From a checkpoint of a small mixture-of-experts model trained on Wikipedia: 156M parameters, 80 experts in each of 4 layers.
Below are experts of layer 3 (counted from 0) of a mixture-of-experts language model. Rows are named router (the router's row for the expert), up (a neuron's input weights, with its number), down (a neuron's output weights, with its number) and show model dimensions 0-191. Each number is 128 + 32 x the weight over its row's rms, rounded and kept within 0 to 255. Numbers have three digits each.
After each expert's rows: a language model's description of what the expert responds to; "comes after" lists some tokens at least twice as common just before its tokens as in all text. This comes from a sample of Wikipedia text that the model never trained on. Tokens count by the router's weight.

# expert 18
router:177194121197024143134170131193111111117106115176117093154105148134131131193128226134071125125104093156114141111112125156122151153108103146104141201161098129143113091121085106085117095148129120070129093152154092151128078078108143076114167157125153164143092168136147136127147116123177148112170153123096078159111131185144125115130106132131104145109099132141155125099144140170091144118161110132113078137062163163117162121106123074087142063148065184113152125038174080193092132112141156108064163133154100084110117100144132097145090138091091148123130131171158094165096108129116120126
up0:139173134083096153160105143068100131136209139120131152117155141138103157150192169122078108168174188114072134084119139112140155065130139145160107104121170107120161168116149163133065170094120116131164153168181130135166087143133097108125118132169146147092127143082157093112137147127132158198148187088094123153122116173107067126168168059080100145107118166100088074144131085148103185173092136089126205194120123161141131138084155107153112117112109128113078196094121132156118115112142072127112119128121158152064098157083199053120152103174099159179131102170131138131139117102133103137
down0:115110099062064055161096095128121115133135107137099122140168185092122124173113109116131108146156091167124149142098144123093143099104126100176143131160218125054114166167086132166097075104136169132142091104104157137132176133089077111201099167182137177158116078057144151133152075155135110151150106102175139124145115203120066112132193107155142118136116150128133156155118174159083192088097073130174215073126123132137130140116115146177111164105126067083148108139098213189131147123142098117142206107097122120111146138150181075142207174143166162143135134070148131126086111144180159114
Description: Word starts after determiners. Lowercase word-initial pieces after "the", "a", "of", such as l, s, con, pre, plus periods in initials and decimal coordinates.
comes after: " the", " a", " and", " of", "'s", " an"

# expert 7
router:138113092084183158114186114080118083103127150126134091159193133105177127107145088139147128117126213085139116081159120165101109152151081166132133102150178096193140114108140138159079137149096136110156109077125119114073120118129120164146152153086135163164116124112074150070129129142152146077099110164104134167150189137128107108085106154101169106126199156112099140102131153160110073161180128099107115216172099125189076187114128185191178108126142113203109164188118083112067144064191108113115102120200119116136100087144081109119072119077121101146139157144122136131110154150078125125
up1:180073073122193140090148170210015115200117131111162126125061119117103118162067118094167094154163163100083077110139097163139113147085111177066204141176126068120116145111136186147198084079159110117107136137116100098121159166134094180121140109112148122120105093179164182071090111109164086126162117092156131113124101123114150142111086111121154083097155127096130111105124127145167150153059117136120097087199141132140124081137125124167084043093090048126068114137147157122082146101112053125137168085137142099130092057117145156101116116149142147093181109133086160160107151075119147155
down1:132087123094124105102102168090159160132041114171102132115124130131113101141077156121107178136111146123179131108151179156068055159191104120110092143154162109120191128216159125122141127123100165154180126081128116143138115145079121108123099122192149139133124111100149143163081147098135132206128093102125117121123124137143147101094137102130146064090131078146132172109157126132101125201168107137103097164119140111168121116131119108109079135079174168107065103183142132173111099137138133169121221133169112060099190086109128127151144093134179120134122201093165141125128182073017176100
Description: Country and place names. Country, nationality and city name words such as States, American, France, York, plus temporal conjunctions like until, before, but.
comes after: ",", " the", " United", " New", " in", ":"

# expert 61
router:126107238106175186075149146107147157156114092165133110096126169119132171160152151162076175105164121148155141100107153134140141144108143147125107114169135132155157090162092123108159150094105146142139072138116116115128130128113112141159107140083130106162154128057131115092143137090141101094120108143114175137147150080138142091083148148175090134130060140139161077201092063104109142068079129072113071071079154136134175192141100033159111166102093139087156110212144085119093089106104142102080105095099154136158154158103189103176139173129075110142149082147169101145123137150143140095
up1:112145092118140153149161157131122151128093179177103086142111178169097148133078126119136059177068108151150133091130129108119102124157144179169083167148068107133142153146089125131102140067107148106222121079122114104131180165117212163164094089134165186116134145080147106102087156135167082085121102162147172122179081118090061154126158147145139109092167097047138170186116097124156101103141137113110135182149098123108107112138071132154111110122145161177134191089119131082130123136165097128161134141165119128154136076093075109107077057176084119115112174135105088121148076121164116101
down1:186111106097135092123116118128182098154096102167092098081129176138086212154144090119160152165064152134120188196017138137112112195202058184099116103191099127159138062127116112097088148123088114173156159123104125150119139141163133097088120154185137070140138153138160152084087125073135115149112066190153148154152149181097110055137156036152115097152120124122100132096154140162145146187102146123143080101129086176147139125117114122110100157151160134139139120137127176136057104083117181169128078077128156136160129145103107131115115089198111089107120176092083134176146103123095098081
Description: Sentence-final periods. Periods ending sentences or quotes (., ".), pipes in result tables, and word endings like -ed before punctuation.
comes after: " |\n", "0", "1", ")", "3", "2"

# expert 50
router:109059149111082055132100146091078115089110133108139092126177095142090096137130081125127098094120111134123120096102148068102123085168134117165149105110127148122135169120061116093161132112182146133175127125121105138158084153132105139127145113153131132146184137098153185050102124188188138096164095129166143184161123150135143155139150098118141151158175145111154134198177145162084106180093138147092062096137116128107118160105116104170126126125112109083106151094186085138141150139132177120119172124135185072146085130076208102160189139162103136127124106153139144110154158251149114149
up1:131152150163104131097119159165146135137061144129164127115139100087147113114123139199128080113191135082126103125138158068119117178127134108184161117091112204103143135140173135102123181080121128093137133183143104128101123127108144157124192181095122188122110138124097118101086085113145093106121099128097094144109141077164063079089105151143113179122142110066139091172137098110083093071129154171096100158170169127140138140136159155130128111066119117064128141130129111115128124109117085109150103142112067116206145142114141079138122205147072097164152097070073149125111103149080082116
down1:149162083154168140165155145102153089126109140158174110078148043162135168178114094093167113127128156135111127104104174193184106147179126068144109187173136150187149119215119158130137056174115149118098156105183085060093137110138137111134121152089199112051101190121140065163076098181145111141144124232115072137161176117138111153098111128113182168202106134150144092133094117161104154188090127167114145111157081148123081114135159122156186088129098154116084102175134134230115132069106128114150107151129127020136099171131143149123141121100089080134072075118190102163118104136127094099
Description: Year starts, spaces. Blank spaces in table cells and the first pieces of years such as 199, 201 and 197, before the remaining digits.
comes after: " |", " ", "|", " in", ";", ":"

# expert 25
router:193168141173168208089240080134150102056143143084125140082070135112103128164142117155118145114168137122105095075128115143115111155123093142128093091148099063132104156156143130124150095146186137143090076143114080171102112211143094121157122142046116141170173113099139142089140124170126089119121119084159139112128134176083122115138130179155111167110101113150102154055112148077168137164110156051112130136119186122138108070113151056120149119157125121118148151056152138138114180203139154134053159140185105147158114112148137139093127170085113094150104111109174120104174122154165082093
up1:152141100123119141087176118156103203116143136104106124088146128147055168114075120097152104171163112124100084127170059109122140136143121078154127124129193103119102121167111124192153066157075130159154198144108148114112125053151091129212098129118138110164100074102103147127059099078134147187136143120109162141157137135145082131176132097103096129120070159133093159165156111091177116119165133104085137109111124082152152072154143146126137170178151073131086149144106145171163198178073155166111114158016115053092131099185110145119141152109140187160137132205109077073181132111161161148
down1:162168142099126078177101048089114148132148125132100135160131100112121146139158154144122108132134134062106051134123089105121093116100122096177117167119140109129165100124082137096134156194152125135137085130150084128077127063147123084135156110092133108188110155222087110094121137059124139150108155146136148174140149123153152126063074166113149161122144125133113139166101079142145127129105142121106114119102166126097078080175132180125238181149165133130105116156042184035150144090088102135129145100093180117081175100111126106083184101080121128102128179154183139107141164140125110119
Description: Initial capital letters. Single capital-letter pieces that begin names or acronyms (T, M, F, D), and line-initial dashes in infobox career lists.
comes after: " (", " \"", "\n", "-", ":", "\n\n"

# expert 36
router:107103139127113142198136129127098123135131123150153163173034152166138096103155102077145179158141104119140137110127137164100138107119110181128111130183172159080149189124133090133242153179094142143120145218118094143148071157092139086179163175107102154053117158141132089150145122079177092099095141101100068153081116179128069090148107092087158145106176054108086157126086112196121145133089151102161134087064153115163156159140135145099152063119132106133095123129109108113126157129058154153114145136106099104108166124120148114134129130114137108105165125172112136161046133128166155111
up0:198121054153130167137147103087125149168139104176118096115104143142160069090111123192155069100187149109174132146118067137080094165111117128154172176111123168093164147109145145136145093067130064095104097102137066112105163186150133079138135128100121088096173132131160126060126170146076084140160104176126108104112133090108119126112192189132126129120132084160115177120166091123057098114069128153094095161114163153101128127135174182166106124151100124128136158063118193104067119143101079149108132165186109199163152186084099117054145163111105137130091109120130160115171142116111192152
down0:106124008166137111080070124141163109193109099143069096154158179126128122134187218079110155143056204138102122181151173117095111082139146153083072088145112102151113118171152115131126130099123097131135115111207186121063117158116139189174135124080116106142164120097144094170061110129164121143097111136066083098119105110177166115047156078141129159162088122155125102140137172155148141106104128171173069131172162141149134113160132093094149134122107135162168119204091137135172135176116148122108092145115094105139133153178161121060147116101139143105139114136138084150134134113101164181
Description: Century digits, auxiliaries. Year prefixes like 201, 199, 193 in birth dates and tables, plus auxiliary verbs have, has, had, is.
comes after: " ", " (", "–", " he", " who", " to"

# expert 49
router:078008154136159161117082142138140161131090102137083103099114122173159124119118137123106148132120126168152113110126164149132158181159145122131120119155083121150134074096126133104124173139147113174172128128118123055095141120150124141124134159090164111142132125129127135151134119112117129180151166180125159097093081077165121113101129140120098115123106116152140080131095141178138120120110157115084083129182167178135071142138091039117128133119154116126159112152117072086150129170153105122089121153116173095133152125109116133133174114096105158100134116140166143182111156130145139109
up0:134106113141138155105123137109155145116102149155134125124145168158143116129074147159131150162118149203099132156119139152160137120167192104099115124141158138041107091162107149107057127157136164151132093149067145026169102098121175167123118130115139068074144152126109116114124155129159177091107130122163209133125154161165126135092143107133105127159098125091152111181112137119158176157161078103121098176124096132162103148120109130137078165126130085185091049147066153089119099157085122157104147198144133119130146167119109207171197148138114136138095133130106179108087164128102060130
down0:156122112164065192091203125118144142129128082084187072201144138146149060125140155078088189107098100105085135096090171069111142141109140135125130149112137186075148116160125149110114112126130148150168148115085140146122129151164131092067128164125071118102153185154136117180131098163130062147160151126129180151064165154120138076055177112128058133104122105166078151131112114116116138098093085103119176088141148134050111134090132142126157144103101154101084136166118141098149166142169112183137086183111120157180102092149126141126131102087174104134118145149104186157131101115137148097
Description: Table and list formatting. Spaces, pipes, brackets and dashes in tables and lists, plus arts and media words like Arts, Actor, Film, television.
comes after: " |", " |\n", "|", "\n", "200", "%"

# expert 37
router:122126096172108081126121095096173191143174124157120174157129158152075139082089105122155127138120150171147126182143110138115116083094119125129153096109101157151149156126096063176096115063158088124165125090146146127107114177158134121150140134154105161144125086147107120121129125072145134126071122146151136069127106152121161141139143182163098130072167148135134104066174116144169122075106195147133141114204138157099063137159129139102110072106124129085166147077118108085124130139177130117101163152117109197124089112142144085138029153124121137101113165012117165093116080054118084169
up1:125140088231105100104110083120143137106178146114089117175116135108156149124116079098139132155107123141131166129079111108127080153082104173100161105140173144100125146095128125066144132114166136099192107106149126131122115144110162174112154143099100143138168119133163145166161120127158087141094173096165151152139122174155199154125165137093145090129116118096146149111118095175167123071123133151111179104097144110165121164100103123145111078149103166145130117079081134115164101143121089088139080145121088173151118193118089105137121082147173139158094201134086127106134132105163127083
down1:125124107101117110092175184150076076152131073147083118149124181101124132137081131106155141150155208090132060101089145060081110102101124113129151096158115136127079124130111128140093148081121091188124075103192115114139192163183180096106083104134132130122135116099166118171120138088169126106146094144151130094178107157125163071118129092161128141161159139103090127180086155122145149158216163126106170093127171108122065114148128107133089117104212129117172118133123086124110144151178109119114094101153098106112113122093191091146142113105105088165126186136079174118093131129201170140
Description: Sports statistics terms. Sports vocabulary and stats such as football, goals, tries, tackles, positions DF and FW, and numbers in player and season tables.
comes after: " ", "–", "0", "201", "202", " |\n"

# expert 42
router:154108208125115174123106122142081157099120130139084153103170136102114075198157076075143093107101116125136094107047145118185114141104126157148130119057112163090185138154131148148111197136153130130114129131127157141089131104074102079151100110190170110165142150091075120119169120141112153179160100166079134175131075090119073088114172132124103150146109101120122064165102087125135131149103104105132201152180113105174117111132140097203109225079155116153137103113102151142116122220137143116082101086097136121162148191163179138117186124144108120095145174136128080144193156137158149179
up1:090102098126207079074154180103125070143118141096065123173177061148158107151099133169152118134111135156173109123180188170141037108114116085090136179124116164164174155173111183137116105158154200073214128099152114110126153165115139163053178152167087082094118106163128121140162138169155095125031158135133111137157107116184100152137109119145090078070175104143159177083194137135182164120066137159160105121070161141096108082096115130139088129149087144083123069137133095105146108111088121144095108108125176151103181094159124163142133145077119171121086061105183094149086126151148120158
down1:087211033177188197110137130214112124086149142153057108125119114140147202128110077130134130099118114214078168124085105144141119162120120180123106146078139161130086096187137157154104128173120141069134115123145132137136105163127121136114029158106175176114127120073178123148122135118099092159051167127148173189128115175140146096124168144149128114125192049154107150136166112155090151157127093113125106096159141061062118123102139165127141141118114142145126154162170107139078140163181110124140132129165158091170109154109141136131154111166118126102090128118105129156151185085114130107
Description: Space before years. Bare space tokens before years or numbers in dates, tables and infoboxes (November 6, 2015), plus name, word, way.
comes after: " |", "|", ",", ":", " in", ";"

# expert 13
router:109164158111138171084241139130122129119093168138056174134102175137145079146148091179101129115139118148190141124122087130146178136106135137138182158098134171147141182083172142130077083126110132120130155121130074144106118156093135163105093175100105150175152142146141123071103116117070087149104058125110096136122138098121111146146172090189189138151179160145104136140163102108154110137111132121129115204120099096168177177175169141183094109138118126155099133125114094158101112143144112097083119122133088175114126134140121122118116128070124065128122123121162129153125126170177154150
up1:176059102066128124107145145150123146168102134144187124101125111078147144085120133099088126060166117142151159096171114115172110093211102132111163104137176157156138110162083055113168135097102132167103133113157157107112095120192091138124067169105153083129135137144113148064110157122074122159140110138153116136074119166148076139125151144203121155121099056111109106121110133063144084167092130134085190111125106107116152114164180097167173115086127188197154126116176042139164123139149154125136060113142029136137065169123126091162120104097107135181164077173143117137130181157107066077
down1:095114101110134138119134044210154121171060103097137126093145145148115156073079107118147115093163149181139085114078106156168123118150187143074103043101209172104219103144127103116151140096122160155147117118091148119103127138185066156172108144116115133084113094068102170159095126195066135129140140045123143156152142136188164143170168159087118045147080133141126118127125116105158168095102085171138133125109124121119161095112113088123051158092161124173147080095184113155124056160117145155151090098145143126144129106154174149168137119143121117124109092108143115132118173105158085143
Description: Hyphenated fragments, from. Hyphen-prefixed word pieces like -l, -s, -c, capital fragments such as Ch or R, the word from in track lists, and table dashes.
comes after: " (", " |", " \"", " the", "-", "==="